python train.py --router_score="softmax" --normalize_top_k=true --vocab_size=4096 --init_std_o=0.0442 --grad_clip=1.0 --warmup_steps=200 --decay_fraction=0.841 --doc_mask=true
Below are experts of layer 2 (counted from 0) of a mixture-of-experts language model. Rows are named router (the router's row for the expert) and show model dimensions 0-127. Each number is 500 + 25 x the weight over its row's rms, rounded and kept within 0 to 999. Numbers have three digits each.
After each expert's rows: a language model's description of what the expert responds to. This comes from a sample of Wikipedia text that the model never trained on.

# expert 46
router:535454488506508512470459513494464531549467512505494487481455518470494487526456509483495486535503473483521523523461505524490495527484487474473476499516494493510459534556500524527502470463472476486524522553495519473516519522446507474513530500484518492496490484480473545527511475500487501458477532463508523481529522518481523493511481523538549510477492546482530561479503493487512462488493
It responds to: Single digits. Lone digits 1–9 in scores, season numbers, dates and decimals, e.g. season 2, 2–5, $4.9 million, May 1.

# expert 2
router:496509498476502507538477526501533501530491513512514498495501468504557488500446517550514480479518506456502460506502500458510502523509477492514533493487488506478516495505484498539503542502498505484490515470491448524523466524458513498522464458489547539485491537484522522541481534487527500508493509442473457507543441507473472535489518499471513487525448528453487490490495554494494479485516
It responds to: Space before numbers. Space tokens right before a date, year or number, mostly after colons, pipes or month names in infoboxes and tables, like Born: 6.

# expert 33
router:446493485501486478445513497481469476498454526485505479544552443520494477477474487477511433515514478463497522479491502505513461491553542499472500470509533538529507474486520509510539503480490491479494521471464526505479534508539508521478516517498546533500467509488530478510458478542508498503509497473510504543553505524530508498477484511512516535506484481466479532529508495519508523515481
It responds to: Mid-word syllables. Inner syllables within words and names, chiefly et, il, ter, ail, ib, as in Karetnikov, docket, Netflix, steel.

# expert 42
router:465486493490489424559484476499498520520495526505430507470529493500480496477526505507489511513513504495501499528508483511517499494538485509479461474508533473442455530474502503486545494516533517477478464493488475505495514476559500509470512490553496532490534491480492502454522534494472521485462543508492531500512467518518521512508532495506460505489506470493535546536510476496547511484518
It responds to: Adverb endings, dashes. Adverb suffix ly, ally, ently, ically and dashes –, —, - in text and empty table cells, plus also, later; e.g. generally, ideally.

# expert 55
router:537552506497525521477473461481481520468492507502545523445518521475515490541533509463491463518468502473506510479468510487502484479515521464480466487469471541506536498452527528466474538487488525484511469520525468517493496474473517503488512461491455548516477530462496529510520508485498554514498478456508477459504518530533511536482509542487506499514470493503499477535503514509510509533526
It responds to: Letter r pieces. Single r and consonant-start pieces like R, v, J, Tr, Br, Pr, often inside words such as infrastructure, highrise, Track, Original.

# expert 38
router:490493511505492518543481545487490448505497523466542512436509464504479504501479523566492488495484485477572480517503506480529496499485496535504541482490505470469518489496483503542477512486503511487524490484483526519527442492456518504524464449480531534464502508484527523492496553510518491533468513488494475508543489515471472509469445488521479505479485518516458494490510534503480522482510
It responds to: Space before years. Space tokens before years or numbers in running text and tables, often after in, to, and or pipes, like in 1800.

# expert 12
router:518491520475521478495510442521469508528493503520492494452496464521538508484442530488494545468517461530482518462480498461492495550462525513487526525520546472515506498473505521474526484555492486543531531518536498489515531480521484525462528467523494482470547482496482519481508462499498490506484517457488507505496525477484544516477506472478499494487491468524511510520519520507519452514452
It responds to: Y-containing word pieces. Word pieces with y after a consonant, such as y, ry, ey, ty, and capital starts O, Y, Mc, Sy; e.g. Gypsum, Guyana, Country.

# expert 6
router:551504468491536513479485511537459484475463546465526507536516539519481484485521503492469504498531541517478505499518469515527469494469480535484490479534498471504548491468498535503490484522475493470478512483505533521528496495497545530512477505443470515487468473483494495509531508496478485457482526540532501519496523559463512518468495527501517515524524529506516483474533470524466485472451
It responds to: Sentence ends, years. Sentence-final periods and closing quotes before a new sentence, table pipes, year pieces like 20 and 19, and the space after sentence-initial On.

# expert 10
router:475484539486450503480509478454492530502525500506436446543489510504475500440519527532479537529513479483503528494508536529474500517530559517511479503493491527500484560496476509466490484499496499503489509466494505507528467485460497511513477479544495476534455503537492533453441473512499524465498501511506481510491470503471501485490469501505477479516509521456524503526498505477512464502536
It responds to: Table cell separators. The pipe separator in wiki tables, mostly right after a person's name or title cell, e.g. Mike Weaver | TKO, Preceded by … | Military Secretary.

# expert 57
router:498510507496530497486466523516494529483515492499486482503506463464504537496484539486492479492489499451561522489506540477510474462569464513488514476521527480489484507513516505452507497522510525515461487525463494486518482470500482499512510474497496480466516502546529465473443518529546517489517505496509489510555532456526516462517488489527479471527515477469539462493523496515478480545553
It responds to: Paragraph and heading breaks. Sentence-final periods with blank lines and closing == heading markers before new text, as in Politics== and Malabar. then newline.

# expert 25
router:502507501490519511521482540506514480498493516464535483502521463530528497468486525508484467454529523494514482471507516489528509524469493523503529481491480489479516465491477513505479525490499474510466504465496492527532424484454512508509466464490507515475462513471559528475500562492532513473480523471505482486464507522479535542474465524516448495521511516516455559501491539499482482488474
It responds to: Space before numbers. Lone space tokens standing right before a number, in tables, dates, measurements and score lists, e.g. in 1937, 6 ft 9.

# expert 29
router:547482465479537524477484519530470454463467538463519494516522531520469465474520493473465490495520531523502514491504462519536463515450503531477488478528510467519545476468483536505480479521469488473472502495499516521517488488477535533507479498455465519481462462472496504510531520489464482457483520538524516519493522537482514508464492520516502520512521527512507501471524476527471481480465
It responds to: Capital-letter word starts. Single capital or lowercase letters and short openers starting a word or surname after a space, e.g. M, B, T, col in column, colonies.

# expert 0
router:490541547465532507459511491499467455484501504523518475534515541506494484529497502524470478479492518538518506470476496509505478440513483523491518489486519534524488465522494506516448521515504534473519523450536507492496539533519510515533531517499495465489480498492522495496550478523468489468456524508532444499536519501486477516524473499501491498492482518533493549516445493540486492476460
It responds to: Name-ending word pieces. Word-final pieces such as -ard, -ark, -ton, -son inside names and words, plus first names like William, George; e.g. Ward, Standard, Cardinals.

# expert 27
router:484479476508512501508484522492529478480485522520556545503522535490472487494528480531504513431467512489483475534527507466532475481462504512472480499507470511490514496514461515540504494508527521506484500531508476535471531520483506486494499441470447465512476472501474562504506516485504495474528511517530461535493524517496521489481545501460526518487534510483486481467529469539527451499476
It responds to: Non-ASCII byte pieces. Raw UTF-8 lead bytes for accented Latin, Cyrillic, Georgian or CJK characters, as in Škoda, Şağadam, Saić, plus lone c, b, d starts.

# expert 19
router:499532509553528514504499512509466461500483510529510537471506532463487478464456460537516548476517518497482516491543509528503507480510500495480493526493509478527505475539506512494476544539479537490533471487496479512521510531466495500466467472491484493501519497527466481513519529498528464474469520525525513491489504435497504479478506512465517524480449540553519477467459479484481463522524
It responds to: Letter C pieces. The letter C or c as a word start or piece, in chemical formulas, headings, categories and abbreviations, e.g. Cast, BC, CPU.

# expert 8
router:541492456473532524482487518531477464460473532467526494511525531523479474480518497466470489495511535527496511481506457516538476519449494532476495481534504467514549482472483532509472478525470487468478508490505513523517486481479540532507485502458463517476458463466504499500535515489463499455473523539520510519486527535473500510470491525518503509514527519520520497477524466524468483477462
It responds to: Mixed function words. Common function words in running prose, such as as, and, in, its and she, plus odd word-starts like Union, leg(end) and nar(row).

# expert 58
router:499508499536505470533476516484491545498526504522534539508508525456536477461477488495484462474489505480479534470532476462492516511494519541500506466514510490485515480484537522497524545515478485480457541527463522495488513452471528526508517475502520497515480525468476474535463454481454524526529533505505491462494510441442525468472461526495483487503515501473516496483519504507495522525521
It responds to: Letter e / E pieces. Single e or E and short capital pieces (Le, De, Be, Re) at word starts or after one letter: L-e-ith, G-e-ography, E-uronics.

# expert 28
router:487525526501498460527492484479508522543541514545521531516517464508520490510506510482521525497456531526469471494510537496479488531534485478510470532487522544492478491487482482500493544515491529475528465530480517479511508479553503498479475521497489538519526494470503515458510455483501528501483475506478485511473538432489529460495543510510467524528516442487454501484488481515494516473546
It responds to: Commas. Commas almost everywhere, strongest as thousands separators in numbers (2,395, 106,188), also between clauses, places and score sets.

# expert 35
router:555471469459548511509477512487471451481513532476496527526529468521520480495520497457493458508498466522511502513514476457514510547504464491485473491516486542513523505495511514502466497522508545507564521511480520467516466490511506510487488460503473467459518495517489523495509517482479520488489542499480515509474537523472512498453475541507498526512525515511501443478512520463501561487473
It responds to: Ranges and separators. Slashes, en dashes, hyphens and opening quotes between numbers or words, as in season 2006/2007, 12–9, Sitara-e-Jurat, plus over.

# expert 22
router:514490514487506463525508495483524480494514500504508479529505476528491517537509482489499502488493495482559484482471469478537492485502501505493510504514475502535496517484577488496521480520501527518485536538546548431507467519493503523528515504496503454483466485486485446502465502516465464499500445502526471477530548504520528510510479536442494514509490523481545481491489524497517462440501
It responds to: ick/ack/ock/le fragments. Word-piece endings after a capital or consonant, like ick, ack, ock and le, mainly in names: Rick, Dickens, Patrick, Chasles, Brighton.

# expert 41
router:505475492500521486473478496527498465473492526488495474491523548518491485490501503544507478543463541507505505481526517492511544507479489489465527486499476482471517500484451535443498492533503484495517544460496537501498526489535527521503487541495476530475468496508468465511513516455490527493436512513509518529505486506500551522500540531543450525524484529467498501448518504513468473463494
It responds to: Prepositions and time words. The word in and time connectives like since, until, years, before, after, plus the piece ins in Origins and Jinsong.

# expert 36
router:549489465485538522478486516525477461477473537467539498526520534529477473465509489468471495500519532530493517491519471513536464510464489540477491476534493457521550490462472536508475474526476490469492503491509528519517494486483549524506486490454473518487469472465509494499538517505473493460482528540522515519491522542469517509477494520518502520513523524521513496483526461530479484467464
It responds to: Commas and list separators. Commas after words and within numbers, especially in lists and place names like Belleville, Illinois, plus table pipes and nouns like University, June.

# expert 63
router:492526515488458490485497466466469504527490495501499505512475502509509482471450526501507493462466522537467517494504502508466510506503512550483476487498481518529526524534536514477509493462468519541506491457497456538477492454491504502531524451524480482512493493543547501512487529466537462470474482518478561522473461496491502521489483507526525450521490523473543473478515508512489557493523
It responds to: Line-initial list markers. Hyphen bullets and table pipes at the start of a line in lists, infoboxes and tables, as in - Born: and | 2.